Below are experts of layer 8 (counted from 0) of a mixture-of-experts language model. Rows are named router (the router's row for the expert), down (a neuron's output weights, with its number) and show model dimensions 0-127. Each number is 128 + 32 x the weight over its row's rms, rounded and kept within 0 to 255. Numbers have three digits each.
After each expert's rows: a language model's description of what the expert responds to. This comes from a sample of Wikipedia text that the model never trained on.

# expert 13
router:065119079137115085116105125174115115135144156139163124116108104130102104156146153156119169108162099094120120096109106100119111089153168147122114164187092095146182171136162136109146100094096143157180158129169077105155201101108075151135066149126114146147172127132157129077110126175121130137147166102164096143150125108099144157114114109055058169116138128104074156077166105157130145095106
down0:080088119137118166103100115167128121127174111109124119172132193085179144123210096105143124117050183130189107126133148141110162103115147156113137129130092159116098198144193069133049107166153102129154167099108151103121192133157168083116170151075103153156123133108086084195059136091158107095178136159144177123147126137129105128129127155111090148163109104139136105097114103116099146112111
down1:102081129161152134220141131152118082107119130105151072097126184133084107175143153108137063206175116108174115131115134126115108173099167102119088116122180125155122125147076107129121118140083107213160147124097132139151044146157136100098118152077107166154154092134118159108088098105102095176075183056145130123125103148105117098091144117110110142109156114122160080110132079166110152172079
down2:147056170073076069084156116102127091078129164080111091123141106136103142103072100093126077081133084166122083188111147154166108085098182120108153081103122108095142145094122161143158106136127147157172107043161097149139087152068172072148135123218083152160181156105171068113099135167145100205152164081201166110117173134124116130104130115127145106121057116078122134116155150139142129165135
down3:178094182124115116115107122076176114115125161142129185118195114125118082155097107143152082130091168124153125213124170162171134120134078139088177126102118124066171136217111127106088116110134153119133123165120159170108207119120112134101103153070085116131121130151127141155072153127086093105140178065150150105113216119138098127168099103118096154093151143131089115180088087115096102160155
down4:143157127119144178112169160160140160092143150129099148143138166172136090088165082096079090131079117163134144110079145099142069101163123104115097122121106167141126096124096142028077194156120061094129129194128134122168171167148149149120091191118091149182089092078128122094120143104148116114179122195116114134081124130180088234117152085153114122184135168132121141159157138062133090124089
down5:160059101121131173122093132184104129131100080183118104162065144139153089139091144098100089086128175096166140149103106120142142105142112128145165148147124137125134172176145082179172100123119130121123088142116041104079020142143149160081085102048092155107100089162158131152106142158137190092162101095107083090167087126142157138104122126154097184089170118061165173177086122180133112090188
down6:120115100105180099153098100137144114108105143137122103132134138142141164126103065109100131109126170135169126156143138111189124101138099093161122092148155151067148139117114118055153150141155125084070138191181138103109212153192074144102108201147117085130146027141092129131128155120101145133162125199122097176174165150097084161165096135122165126099198083119136140182135128149115069149166
It responds to: Word pieces inside Arabic, South Asian, Slavic and other foreign personal and place names, e.g. Naz(ir), Am(in), Z(ag)reb, Kar, Sam.

# expert 19
router:147102128109158187170147080098124119126120100147159143169191100131141103115111092087093136158132141089046151157139159168147136101165107123169147141125087102121115131087047087057139147157145083179120073158133164179198145132155199126122177112149098106131077174060183138122184134121156173087090093145134178163122119130159128102109134100061102129138096115169084158095105153113132140147133
down0:173125164137131111094096168141121126136147095163116117152119145115068099076129076108157191102086141096097136165058116195150134182038158125122114137084112098115142181175196119155098147119152066144146129156115099097228132112113098089159157146102122141151114148092119126074149114118125170100107113178132152119143123111116084159138141144104108191116131136191154114114079147177112090089177
down1:115130112131154189143088138086122113132161126130116110075192162080122119099086085165134117174141191078120103117125160136070142109170110128115129131201166078148118204054134114113094106092174148193083136157114098180162155158130088103160148112164115130147104164119150103111107150122082144184125139108106179153153133167138143152066106152108125085117168139148144111128101179187129163126118
down2:157109110163084144099114093116114119081137176124088147129091128130159104132153135121132108142134065135093120122098117057160109138092118089150131114191086106156131122179172114167074154057099094155124125122135122156154200120161139145206144104081065187132135167095141117111119100121187149099101180139073098133127150101122057130170099134141122162099146157118114076132162172122177106127051
down3:167114179102195137108170122076161102152092134104137143098118163175167099109113118149133137133125087147150101206133180143152119095054109062100149162056043131151103114076091109142168055148150116124106101177126109102074140149127106119173142162129144157113139117139092109113120138139164140094033093127164114185153131107151116129140151141118115120172076136125130150131113154175138111165124
down4:120055131098158173129150071109135137134148123116155148111129094123151007146175091091200087116109110123074162123076155106158102167110165151126095085114097086143123139086109132127118141147125176146091085136191153168076124124082164141158083125166106135113135114144143120106097089091083164076125097151058107139096171146094139120183139079092130068210087114104146120163097133151125171101128
down5:120140168175080167131143164058130067119198176137189077141148126116104103112181103096152123094137075103143124102070108119156138119151128041120199123130170084151092105180121111075155123096159148103102114141117141162141207137200107124094078142079214131111107109140132108101082080132051136124062169108157111075179184179123029143174129105171151141151111135108162178089108127155134130106117
down6:115098139072119125081138141143147115059075033139108165132173120123109135150157175166118201135142177148101193144121110102042119139162097152105116121132115148112142111115148084121177124143131124126103139135152161088139132173107086117136167168129082118119157097110108187165158127108145116166182097124125113132097159117044175100124123195120152144057189114176094145105138123161116081076122
It responds to: Table divider rows, "and", "&", semicolons, word endings like -ing, and equals signs in LaTeX formulas, e.g. Heckler & Koch.

# expert 28
router:097174126080180204069078162185146125128127110154153125074140119131113106136073132138120168157123155104152168120189116108136125123162077129179088134103112154076170135117111152197173068099124107099127135083159126158090131151101137168143132120102136136151150056166082181113145100102139103145182151137115163136118150114076126080083069135164134148117096089108079164137134132189151212157158
down0:089120176102079108137104153152105122087130201140181061193091146069074118173076103171156110115140122137129095091104074113153087104153078149154127105102145174120077115167122074196102123087108139116130124188149154168170055121070119138095146135086185167109178164153147171120109179066052108134147106149088164140190144156121170092148194162113146144159150123140075145184144140154151109117147
down1:128135159117112079156140126124128180155129096120183132105137125109166090162097098159121167134137112152093208055104096124154134193186191136099133111136191115092193183121137096093123087174148071121104113138107096061101149192140151099143076100117133120133146088117123147161089124150146076131121159141137162094155090053127101154106135151099179129112128114127130147100114142111198115032142
down2:148134114194091155132139121102094139098165155174090140028141118063119127118151090072123163130135157110172099159094143182122095139090112074157126106158140117128148113113120134162078176163140144110147106126149178147150185143128193134089174140187099103160070136102092109100081136136155081130094114126153172145072115125105182108152156147139125129146142110121187174126123146142113131147127
down3:147088127144109203137068059131131140167101136123128072129132138124098143126151083151126163088098151107191094136070133120117056121111149139135144157082113156159112121100110101178132118147090124139108162158140069119133102094119125081162216083171137083170141156152141105084169115157126109132108084127135222100112139160143095173118109061167153107141089156165121156112098144137059134128185
down4:077164097152109092122156093134104153096145044136106144143064134164175159097101106191125114137146143101141148106172116117096136108153117138110195185147117124207126155171083132124122134104118179121098042105116100132142109124162126123099093132088175099109135119140097134238130140146134148105097104149137147181132132118119151146125098140069157131155187172118119122135058124133105152190164
down5:114121162118135140130111187149063097057098157132125116108134137101145110098191087054131123136104113115079145163147150124119129075162114099183133150135162177124180115137095070155233149158145178112175091117164123119098100116110093094144107104182089139125160090128109147188097064131114090150102163114140203168136183191125143098098114084098124184115122085132105123119110085158122159129160
down6:134135124117043130151173119153098086155137170099178113117047152111153156102107112143069115099131140171089200128101128137122147120170119171110142082152132099131118133099055138130121151123170056179102120158141165151114123110111105110135164121106096139190125152111137117157111111144123120210112097095084144094140119107155122108164224114040052129115172118121125128124144160086150136098094
It responds to: Locative and relational prepositions in running text, e.g. in the, at, of the, during the, under, plus letters after capital O (O(t)to).

# expert 7
router:152165142147142126191193159190136143176151113168107073116125090161080117120115102166155101079135083165162133103156146140176109134104115132171101107077104089159192129109134061111121155150119154126114117084097116063164123096119149111173116118140076168155157120089139076081159121085107121087124111140135103103138110119136077143140161138126087137089121133109113122153153140072162130111096
down0:115155092107090142119102113167195167133077146086099160094122143094142142104148137127097148116096159111098134128093131116092080050124129155127128069114153124103110123102147113086146120089093105093127101116093097163121102107141198077136193091101155136115076146158167122086143124155153148108115143104110102189051176097119063084141120160153189104152128174129160089185094176123114075167120
down1:162103070177078107149144124159132167097145104137098158110134163139193135115140148109107129092161131120126048138115118124129079101151165145111143108138112154062099122147102110139101124111078158118104149130153224092140187143128097149159079144125117083152169102130088151132105158114158143176077082138142096135122099092120117120111099105092146125118145109131075174110075073128135128111166
down2:106168192098124114155111116144078151138194133096152164109112162112184117123095186127150158099125105153142082128111109123095105120129121096110203136156109126132157148065145103139190096127146113147123180148118113147089130150150082155095075175197129176154142124105151085167135064122137154123139109134098118096159150166136139109193063180131136187129150074140133152103146151086128083132177
down3:091155141131127114133132133086066138104092122178129082104150145146100112126131150098073140129101147158114156171080152131092124156094180148090210149170064092139115124101109170168163104086109096145105149143183080120153197092126150084129151147138136119178124164126102118107177152191151141147183132130143080150146091151165167110090104131109152125183117170145142151155114121142067154122141
down4:143133137143210123101146129140077066142120157127151121120104129155141083076055131148082132141101164145214083156066173143188172157116122197061123151106178149184158173130114112165131142168092136144075116128118129124151060087129108118100115166123147152077163141183132112117118192130149158093077132160106128152125182131091139153141143117114177100156111160154153168169143182097102160107082
down5:143190115084150131140143135121146084155084115081161148161134093075127095204175132148114140127122107127155109189130087129081075167143037138140134125066132117145109142036133112128144182159093070145168091159118129124172138129066140164146083135148175132103098096137114127164108125072086175161083121135103166130113159090123180083097079123153121188141107148153102137162166142133067152120143
down6:119138110165138154100141150175102145180210148159164148198100159080124119127107145133147128129120147167168145161087180139160126130102066139165073152131136186130076096106154100088088123139173140147123103173157105140058133083122132112110109116138080128169122121147149125201137138125127159171161109120127089110123138103158118089141086159107189103080153104073087122067151066138153123162124
It responds to: Nouns naming a field right before a colon in infoboxes and lists, e.g. Best result:, Country of origin:, Legal status:, Species.

# expert 25
router:113130148112153137131074076131178130100122148099108061129104127184097164137132130161146115129153102123107145181102079171140165107158126129170106135128131135082109158101119153137073114117125169163152118153199120185124139158219149172163155148090117148151154179151171159147157142137119129091104129108080155122100113160112103077204164189095129124176114114155158121199126067129185166146131
down0:168098105119116083099123166133042103125145126047107135170122105166136122131125137102064183152125157107148145120153131118147150140166146158089163107112128142119130151133100121175129116151115082122137155131169064096112106127153008085125133122110086133132151118198144158131117131143157124080177140114086105137097119165143093136105172106166176149097091075110117158135143152070085131065156
down1:117111137105063087187111136133131169108079092132129160178075156154125149165115112152180151161110129120150075157093124118174139127133133136183117088121110170084096107153151167154197092134110127092121107094167123098145150095171117108134140148114064118120116142121128127146096146141089121121190123088149164120083149138135168120123155089147140149120077142133117140126126145106186120106133
down2:127084155134127192103121104112154174091125186075129160115145100190102096086149105162186122088116146143095162128119128143105173116148112146131107158106120121107117125097113155136152062130157138154104103136131097142097117163162143147089098123132137164171088146128135148112090186108189116162113159155084147167144104132185069089164127146087179147152139102130107094122106162184096131170168
down3:076125118096129123054085179152146152153077125122134093217097122150110103134161097112069175099158136125107166139057195119106140132097131185118080162140111163130109136087095138169143153131081144138132159131123110131103082109178139161146180136072118181168097179126230083103125059136093080112148081104051147111081099142072120078147037124140157158134173100135140096174072121154140144193139
down4:145154117100165187123139140079133159140140145146154050092102129128142108128131142133170111183124134135094212159175097145212147125112137149107093151125129135133184165103100143137078134119146122145174152197145138144106000112178131124134134132165115166157130136140138158048169181070078136124161117127139175137053101143143107184131126142079117118132106107104170157103099127131142142144138
down5:135140119131137079116104112167134116103129109087166114075071115099155182124130060145123163116107160135168152226165124188139132118133110138147176146070123168127121064123119143086139112136157138166160138153088088106106065116200142123104128140155112119101146126189078140092110185109190126172124162130076167124056099074126116123157079110104147084134119119180135096105144118108143143123118
down6:112075147190096143181144144115119222105154077171145148152080101138128140088100111123147139173139115150126055146120137120082090100129127127108156062093120081108109138172151148187158113095102158159129154133139172126118223147150129117090151138092127093109120079156137188141081119158123094175148095126129125143150224181179128083121133095181146168152085091105062136092098151122088083168103
It responds to: Pipes, commas after place names, and hyphens in football scores within tables, results and lists, e.g. 2-1, Helsinki, , | ENG.

# expert 9
router:111105098114179149125159155155151093098148140139094164124100182120100132139146134116075098107126171159103101135138134124130166162066062151171096145082136142156065128165161116080132119121169200088193153096095107165135122158169112078138168094166153173101166180172107104145095139144165120131097087155132088088167075155085170171144121127160182123059095149062111153097134095129095175078099
down0:152174084105142120153188113188148113127113160099173161145124111132102103063103088095111109160051147108142102165144066114136150103116149141125094121109088107111172121099109169134122145165197153163150103107147058171142124137152100088105118176104172103138100081175127150138122079078161136090117149137204109117147070104107085128138164140177112120124183216136161124084109169167163172092122
down1:166111137149114075128115150154179142138158171206109162102154213079136131089214136178129152240127126159115153167146109123189144120115100117161148121094108169076088130114131102094143172126119097127103173115084111129070130151111142090118128086141143131099145149096076133140116188159090101147179151132110138153114096139114126173100129123174160129115142082117124133135142107122149168120093
down2:195092088157117123122158135123171176117115123138106142112106063155139099157147099094115111087150142156151149175125177159139119105175084176106039125158121158103096189100118088104105104112135102078092162119091065088110085121149132142141103144099120110140104172146056066131120130085154124130177189112107197119164113146161153118141128113114110115076136086085088120101164092101100094106098
down3:129113106159147148140147138154128109128123102150096112159108144151202099136103100155204119154115150100109108096140102102116185139120124128146207117166073145136178213092108086174073105127160083110092182102094106159139163136083107155156140076169175136070114140138142056167101163079185113096148167100097120128129089170134136138124135095184143136058162091106128132071110110057098149079202
down4:070127118131129141131073076096135094120169191131096160077173067155169146120073109157115077056088110134161141133159142121142184105108126128157092121148156112169154129062152072170100114134159192089099076161185139126125164102144087151090155138148111132151143069182155080169174122050113130149164159159085149195106092098095158117142091118142146118116129133094160154122141165158126125135080
down5:121097102154104101107152150109144134088137159128143102121187074057185122165130122146150168116136168189136104128123150182127156116170104106136118144161094162150159135151095061116125123126094091118130186109081089142154162099111146098127118114102177105141066099125087119135202103097157108164196088110136166169100100130088127145131172138140080132155111202176105064101144113051129100063107
down6:146135112089082096105085115113121115084107057112159125162062178105057131095145214151123187168170146187063151084105138115124098137157165141088078113131152111073173086145109211083135147159114113153128133119086085141094171132120097110092118165070150154096057132135143156148130164147139117107117147106151090115102135113161103192114142191081080094140145069127150093090096107061128124085124
It responds to: Separators, parentheses and digits inside number-heavy tables and coordinates, such as ″W / , ( in climate tables; also plain pronouns such as they, this.

# expert 8
router:167117144110115138167171090137128180156166107131205121151150121118132161096115152105139091110056205125191169116062139164135199118059140133105175122093136115183121105101114144150170145136206130149080073127092162167111109147091130142161115150173114156076114186149116119122161134150115098110206106097159101101153113116107098161117112149181119117095156099123158105125183172108164061073160
down0:126131142067159093114114199130179130104174107100077121134192128130090130109111109092113091031114122136152091117124119174100156064141136130106127173124033161156070139123113096099118151089191114176163121097163108136104177156116059110102157034126069093125129078136151112124175131135157124100145134120123118154120093145109190135172144145167127146108199117108147109126157162140105098140143
down1:186183134105067117167181207076174110120176139186154104115084157169175125142154147135093110099139089097096180112116142138156137077124131163098164144108134117078159142093111173113128111150129146092087039130096212141178174134153110119154138184144141136173151169175135125132120078122181169060133080118145104086108134137149075150100119122118108083143154128130153116110134115119143145149089
down2:066138084160110097148173140163135171156155116157145150147069143136091124075102114182142177096080127149071210149105158157109104113117113175168203097165104151106147081115180100181144129123175148126137083172132123127143202126152153159123159171109178162097139158154071101124153147149111175156144115092114127147162101097171148074108104138166114129133093099192118130123118127128159123071156
down3:075074121117132122155110118156128082149143120110076127080153112111145156056127126150103172078123154119069155062080125146115199087107155086112095116070149158128129178116149091062134138172128189129131119168123157112111057135128086177180087107082099187077169156111195050098132133116072176128159074117113149116171128161141147085082100135133127149104124114162146154217125155086125103147156
down4:161125108135111108098147150095184095136150112147071107194182195107123111077139124126133065148150046155115134082142077089123077177104097155145065131077165161146130148134085126121134122175155071119106094208106141122150097167126088132160156129118137124128162154095107080139116076157091125193098207181111124166173103101093108192132123123130176118157143122110097095110187169059141163144101
down5:085103129154176170101135087153125173150180144115067122160137109182179132116144084118149146124100129186073108149120130121141123128054094159162146148154149174214107130130097135081065127124168099108145139088082109125103106167113180126130091140095143128155098125169126094126156102085061122129159182139056148159047059117097070123193106093101144128136136146132103137137128187133124125095143
down6:098104113169174165095126149134090116151148136052134181131103110094109094123147125158120138119121198101064195064146138191122089142158167091137064069103171095099137140137095143112137125134077135175109125147114143151127114128159130127150189156104143141199200163157112126119136071128137158116112093123146064159106105038140110139155153148129129149122128142147118124083091183078126146111061
It responds to: Everyday nouns and noun-forming word endings after the, a or his, such as design, public, him, -ation, -ment, and "ft" in heights.

# expert 29
router:130098211056121081143137133155104064088140156093128179130118113192130123117142133188155116118099161126170196166159098134120113133097133132165152077114153130073163126106071134162137208126175144127153124173141107109140103118124179170194110116142103119110197144115131143091105144123104123159068095130151118111130097121174093137156103103150148155114120115114140109163192174120153105091098
down0:130184125159066082152148099157163081106144152126068171130074090152196172182146145106101131139174154164122148135170118176084147146112178125097126092093098149091117128128157126091104126120143106130119192150123127134108166120147068089165110137189090181136205099165168119165175062091133124117083124163112132091095141114153086155122140093129149134128151181118157125111175111115096168155123
down1:104153193119124150189129088112133120090158133146078021084160096055110135083070108165123096157178100120074134167111171100112088130159162083097087168177182112153137119137115143129121093128143170123100188219128098112142198132131124164127173152121172128105195193140109094123121115170157123107070168107098132100159098152099122160099102122130116103165122106120143097135127181135096140112119
down2:130162139130022154138087086135145105140116138153168182137095130145121122186101096170137162160192062134144125128156136173131111141109155114126089146110085142097084094192173113142104088101141124173168101070172084145136174121108118088160143098157132123148124143178124130053130142085165148167210119113128201139160085075144133106159170111125130157044141069151113156143127136138155120127110
down3:139131143101124088148114069101145186125152128147084099126192144105152145103097137140129112177099082150102167097156087177155111132104151159148127167139097054113161159115091077066107172134120175091140115162123149120095255163097125133106088126082160104125153148122098101071186120056208145130052120121100137129163127050169086123123116112121113130114170166134177103112124119112192114127156
down4:096121155129190156137179124133142090117056179095052206136083142125124122115117123160153138133112115130165153161133154070141113171125102098165134183065086132135070149106131094170181200109134089140149126111069120110117086121149200146143173106167115150106145138089128120056148152165106146110216083113094179131091109141150098137139161152094079077166121178118138116104176076135140100144191
down5:085179150142116111188173136130121141174104210089125147160151131126137149064174115129136118080111147131140136136172172121161127134069112110160113157109115182122091120220116110118115213124139157129132088126132150111101157155130127191114131062150115110087139135122136115153140080127129174121002101079152134112180117087149111117133170143188174101108162101194094112101162127127100174146122
down6:099141092141139091075134146148102057154110141079127119151118129181145134152121078089128127074150127093073118151105115168126166160146165103115129101181152153123153091083082183136120163112137077136150155168172127108148172138106122126100087135090093105079104130155127115136120121134132123109124074121106146095147057114090122131117091112110119142169102093109096098142144118157091143122182
It responds to: The last three digits of years split after 1 or 2, in birth–death ranges and dates, such as 1-863, 2-005, 2-016.

# expert 20
router:119172096104131066166091090135101120148195122141139128150130106139145157170161165120061154154160092113065091140094108105149165130132160093140132111184110084137120136066169099168097159132122138174173119076129140084101149116067152172139149083158175144139115105043104141104120152121163162088159146119140128126130140108154112134118094108131159161130144118117081146102079120128122101091109
down0:140165153149148152088139115081192204163085160068165153109130179078145121086129130128118148114114119178162192139157146197120108102140160116099137132110071155112084118132100117154103104127106199108125138156106110162064105169096156133126108157101129110156159137116131188054186157108066148153140107092166138154153139138193144174070157142119135149093119096094085111115103140156140118121145
down1:125081107158096101111109108150166078125112070067143121198174129101118122146111189092092057102147137130088096120095133076109101126138126129129132137135158119120124094142150128195140158125116127077117151117109189060078123106148159093085149086151152139132120073090101086087146110121116122107118109112082148090169147116050166131139091182158103134143131109174154102142067138170122160187101
down2:161128120168173129128142158133156126144086108185138143150124123074171115093078090158069102242122105097155166121143166159093113108104170148088126127103144077145096136164111167129088131080097116112167097132115121054131090136123183111118101158148147110133130136173136143141208125124091161150053191138065136107160141169087085096097112129143132115121157123135185136152085138180138151072123
down3:115122139133106129132097136161148120115135130125157118118061142128101121119111157097068132172133143111149089156083115138127167114104107096141103098159095171072074080092127132166130137077155142125170122117172124140091075117132115137218122144096128117156135022132064154107061117160165141113101099158105136133089178129149162144144092109125105117131087148153131132062164086132109101124090
down4:143140167170134109174097128140130148117154131070126098139149128163162139161110121084028130125133127105115110142152112123152118170074121172134120135159115116146102101165163159125114123147155069105092110118148141216131076131155111148145163092113140049135121148104144162155204092127187176094123138068126129178132147059133137117153121155218076144069149119151139158117178147108100110127123
down5:130149121152130207065131124121093097102111165162112138082110132148131117153185087097137111150091136137172112066122070105145107119165080083160077167132136144118191125168124122136063134084115127127178081143102078117129178186175099131087151124154102130182158067121144176109132129172185115145139133156172098116158114148193086171131112113139100071155100101170137166126124080141164175135136
down6:094064179128130099112182081121105068130125095151093195099172151124120120113102101096105099090111095101080065085157179147085137145143121111082143127112110142139134138136142185085087135160141156145082133124074094142136121134140167130107139091114168131149174158155125085123120161144115115100077073173146163135147129122158153092138149170094145194127137178064147111158149142112133105128108
It responds to: Middle or final word pieces of foreign place and personal names, such as Dag-est-an, Sard-ars, Xoch-it-l, plus some capitalized field words like Science.

# expert 10
router:101091142156139095154084138073129121172080169167093139143109153173136075117166115123139100112129126150165137152074109087097102112067117126152147118086153157103082153152098128060123123140063165136077117099111146142151030135145116167108137098126101162078127102140179136179113148108110095116090075117117096161184111127162145094155145128192126168130118083131112103117129127149135107103123
down0:124153153121177126189109147183098135090128123138091091145093170110113153136094164122103129162158151107144125135140097087107132137191082175150116195151148093131141195114127164103115115097169091077156124128086097156119085183150129118183131089128091000144173139152129106146124104147193135083177092082105116095149074128079165184186147126125108117125111133101125135165204132133101130083192
down1:140099174134090087107127123099114106134161124151138126114085102104142148103076154099122157105088146130133103165157071101103090140108103139159142186163098052139089123132186123143103122104129134174127094121154200116085076180095161060129179147103144118132166121103165156112148088160139135106130135104047132150077106131095115129120140166151184118204120119140110061177137066139152162110105
down2:089131155078094146110121134136122156132094197102147115207131193149168155138130158123095147118093165191158150089079144146113133090135182194185147139095130096193109127133116143127110138124140117104111124130125115090150126137059140129106124137144151157110181135140144171136124156135075136148063092100108059090183148117097136084111125161107100120114103151145193129133162154160168129128148
down3:152130181120115119118193094143141145125073057127180147151128134141117113108144139138169105141112149151148130102142145152144151187159144122117147107111163096090140074094095108154153092149141123162085150109168164113072172150129124106120086148114139128121101163122154132072122158117101103124011183168133117141110070171142090090090129137104076073139110149164169170125145100118108200165132
down4:155065128129084106149165165172169126127104091117163149111097109065117090115135144121194140100178133155155073122176112128152120118151127117131123118162164137126129124131112087135090118156140096106139109079052116159107117093071124131155168098128142194109132165150080137129172197088079141117132089183114145114131145100138152165164152176192140129101109175107151135131179135149146133140123
down5:133117093102201113079109127140151118061112132076108137100163100130074158156064166130135148092144149143175108182111120118107108135140126163129150157107159128144099120066186098161169117111146145086150096158125155195108128110132132105114172109151182153093132125115140060153156108126143117182094167131106135162155182133117121167090091190197105113137149178114170076129110114134134085093182
down6:077128113147099134126143114138143175131104096172153142164139100000113059181104168159104143160109140151130097130152133151138118124108150149162162130141143119135054058152119099053167116147126092139159099108174109167149195094105113071134134177132095138137085111078115129142155174136129115070255108124114121112131062095107155176087149148119138117146095165157111074112165129098134156138137
It responds to: First digit or digits of numbers in infoboxes, tables and dates, e.g. postal codes, years like 2(007), populations, chart sales.

# expert 12
router:169162141149160122159175095137197156105170110146177127135145104139178125102137145133152081090034140149151177148118177152109194128057171069106089179095138139205114097136147142138088203147166128103119078080093151139129079160092139139154099092209090143121137122148118105099176090129096132073172154168162094125140142138148087185095140143123139173093161130115142131130139140106136120084108
down0:140174159113169140123115097144168154101140217157168110161144121148084144111133158121147132138113159111169126174075113152141126093122134146109127059114083120103111147136171160109123158135067159124162123130113162135139109156067172107193094158095099114124150131104143127117121099153119104176098081093201137147162104125157070132100085038127068110124173116157154191087162120154094117091090
down1:081182085100111169131123150052131135146150145144156180107176178135116096077160119152084144206118147158119128174119083129140118091164114157120176053097104089123127102087128143172199065102090070085148092124166132166108030111110165098124119186144120079096090132140139102138115167171116153169104136147158145118091170140112111116150145108152138175126145131102110152197109122143068139151138
down2:159161156138135119149195106119125118181074101124153123153141112120165137117145166084131057171151068097157163143156172071104144141128174110165167122070133129100118144122060073164112150067103061161132125167091101083135060137067112151124162059118151141089116109085096103079121166163120154146155122143106124079128137151082127115091157148169145110107131162143168130096095116092161098138101
down3:135143098087138121128182147144060127172186134097103100108119161132162136094136166085139172054154128121117114122195167105100120061062153178081096131144079127188157090194107148119166126132163141077130164100144088136177066096124148079130156183108193121121134148112139146118163060115111073138171109114146149105098100112177113197161111147128178135111139111129120134172087076135123090068064
down4:137160104155137134162147147108144162158174175127097112060113179167117070142140105113162101088149137128112138136169078088153148169114121153169057142184130135169144149135139097084159100123096136123144150115129107099159119137115125126155068133145099090081141134175151087190102163123162074166115140139195154115110115159149197150152146097125093123148179096112112182099112154138117134148119
down5:100134085131132133136100068113119100110124128135141165095099145197103080096116134140114083119104222166158123134157141124104160175132155139111131181128091159132110114144151106175126148107022131104091107111145131146092113153138115137116156089143121107131096112103133063056112143151105147151149140143203137176176139142125099113106139172153149118087162136161124135110119163112151080140149
down6:095182080150181159125137138165124179124066103154126137178205105105089164163128180134098119108086123096075188169123132155146036111138124102133070158134112134165165086133106200179153105157185148152156108138139108151113143117152181059125118128104146138131134190106099108121189106130144144088097125108092164060195125153132171148118087133113138193130083163146151106141137161163087121114118
It responds to: Plural noun endings and content verbs after was, to or and in running prose, such as nests, made, played, studied, earned.

# expert 23
router:112067148176083107094118129153088146109101180138111133164197220109057152145137150167088104141096087134153094080107141149074102119153155157097155174162129181124131144178101110068146130107119067145147127125122123138114124165030070089077118139112156145195148145082162108082108086135101087157147140149142173116134100102146172122051134088064109086095182112149126119077160153139108138142166
down0:136137122079135155128107076172145128119124158166086137101158153107076159163151062146108201100092122113116115023165115076108091125072134144102098151128089086105130102140110092111104093129089076113057103099127078101090072147130103135096115141114109143157082116129179120083086145147139052121119100118114130091100135145169121137161178139101113083072114118138172188133126103103102090122153
down1:089178133108084146102157113097145106168129118132167099158138142136111157079119161169073190164164134131148125096191093084178145100160154091102128166136181111100135110104118139086144119054157124119161071180117159089161230182073090120147089080138109078087117106100182103126122106098132115115158102145132133111166145115097159145153161150179124120122140152112097106100140092108162167094132
down2:137114046143134088138121079072157141136108157154154118118103129196136105090115170203167146108157072113113187087148137108125151189120100089130141097153145135171145127129151146158205135212082104166151178135126116142177072095156152137120127127099149048123203171125105122110090192147102095113100142109059161181111145102148126077152126205159115135125106145078123188148130108136089093195175
down3:136161122102162116114116105113131166187134146130121073104130059117154154167117206115131205134125150115103173082078110104141116141111115146089098187105107108112123143088146116116092145107139169149137132148150104161117094158172104185199110076181115121089151106065131167116170201185137146112161110135116103088153129046071147116108158081168156108175153150147100140095129221139173129120179
down4:113090083161104133091121097119159174116128118198140148161144156071140067128119102132134119102149086089107114168078119089105095138177188092156118148137137089153113117126097158141075102135056161141116200093122132137086035121117132069100158088151136101056142055129132150120147131065125111146097127170133108090098149166115100056174156176117148125097125121186087128095124165141118130187112
down5:119099122115119106081120136182142026118140178080173120152180138136076080124110115165105147146119158058118126150103106101120156109130155157094066115103121084087112078149118111105084106146148109187183170078069188138134172076142081125093131130130135102115117123109097129075137192145128133136079176134154150178154090128085142048135161130096116148101084214175085152111152082151100112196116
down6:137130114062135156154143120156087151131166097095095156107121066166149099096078095117090173090075113084086153096181107161126107168121077135129113152225103165156119076075135155116100110138155183128108125108198149124130214132132158131149058136093169086115161175156136123127152118048132129185128125099174126103101123146126121132207135109124101184115144161033139110082134106088171095078151
It responds to: The second word piece of names and words right after a capital letter, such as H-y-de, K-y-oto, T-ars-ki, and first names like Sam, Al.

# expert 11
router:148101116129199100161149112188121171179123136104095119143111152143093122134184144080087168098166146110096126083080103134100186110114141143163089122109161145161130143135138138121165167095105128137129127196132115100120160135149103126147083142125106107118087152131158116146160153078133158123066088084050107168228153172141157065111136137184144184142150146073167135096135104192133102089163
down0:117106063108149165074157108126102105151111104130075118145094116068111135112108113114116121083122047076144146122108124087125119097130142134088172098096106108176099120145172174198135105141116093138120148126098106154155129170159140103108115162106202127092110158087115091156153109133062110109144133135078130147125146146139169121100185118072137084114124132150157146101076129072109099119121
down1:091149145117110113135184083139143138120162102154099079182137166016132106109155109112113082166113147124101108149159130140114152158153128143120117095121094133172146099156129156150161098096163096174099118138053167138118164133157116152119132113189117123122149119115099087177166145083111136158160087116114161122057126125068121147118141117163160141147177167152174103059188142194212129169142
down2:126170152088135116153097102123087111078180095141134089096127121133123133122172098133122126116094155146153103078164165182123142117179157094111116156108107107141086083075061151075134125139143060153152100096136086117082156171121097167159071117133117081085080158131134096153151091086112173120158125115162119156102107111152205169162100156166110142094164168171116115181136152142122088078178
down3:191140133119080122123159120117110147133163162150047127136129131120157196145101124151007170124090086102213175126084114121155070137155103166161084119130160166144169151109102089125131140129105130085131111076143137137090105107093127122137146127197154111113125165124154143135118112117058120155208084116141116127143148235115150124155107110139117136099102119171143089159111088117144135154144
down4:127099148137177150139124170132101112123167123148141142176126097199156099103112138147154149071167164096147093163129060083122128135065148144142139136112131118091157135154138088100092171109097104064134148149144175138121096158110163141088096098064134178127123100108060165146132198122120091140079116138098076142152134152133144123134145097133179090094116070132145105137118140073141175086108
down5:146082157122159110099133131110124154104108128085044184104131188113139113156087143172159173126041131133122148127126086128139138114136148136142143121124147135059144093131185052132162106194140106119110138115108142188063133095131142120130160112055137064113152119139073153125149119190169128159177116155163114136067152077142109183158119117132146097135148217082099155143110118099168143151099
down6:158143148155177128099107179147128119146143161162131141111116127129153103120134106139128127144070156128151138164128126065164135107091128156171143148133090133088102083097103174119108149101147165147099109126120133082176234125108114126155072116145103150138139127124123118113121118135101089141000091144136100099177108081127152119109190127081134104154114114108115136135150135141152165121133
It responds to: Pipe separators and numbers in sports and astronomy tables, and capital first letters of surnames or model codes, such as V(ervoort), T(odd).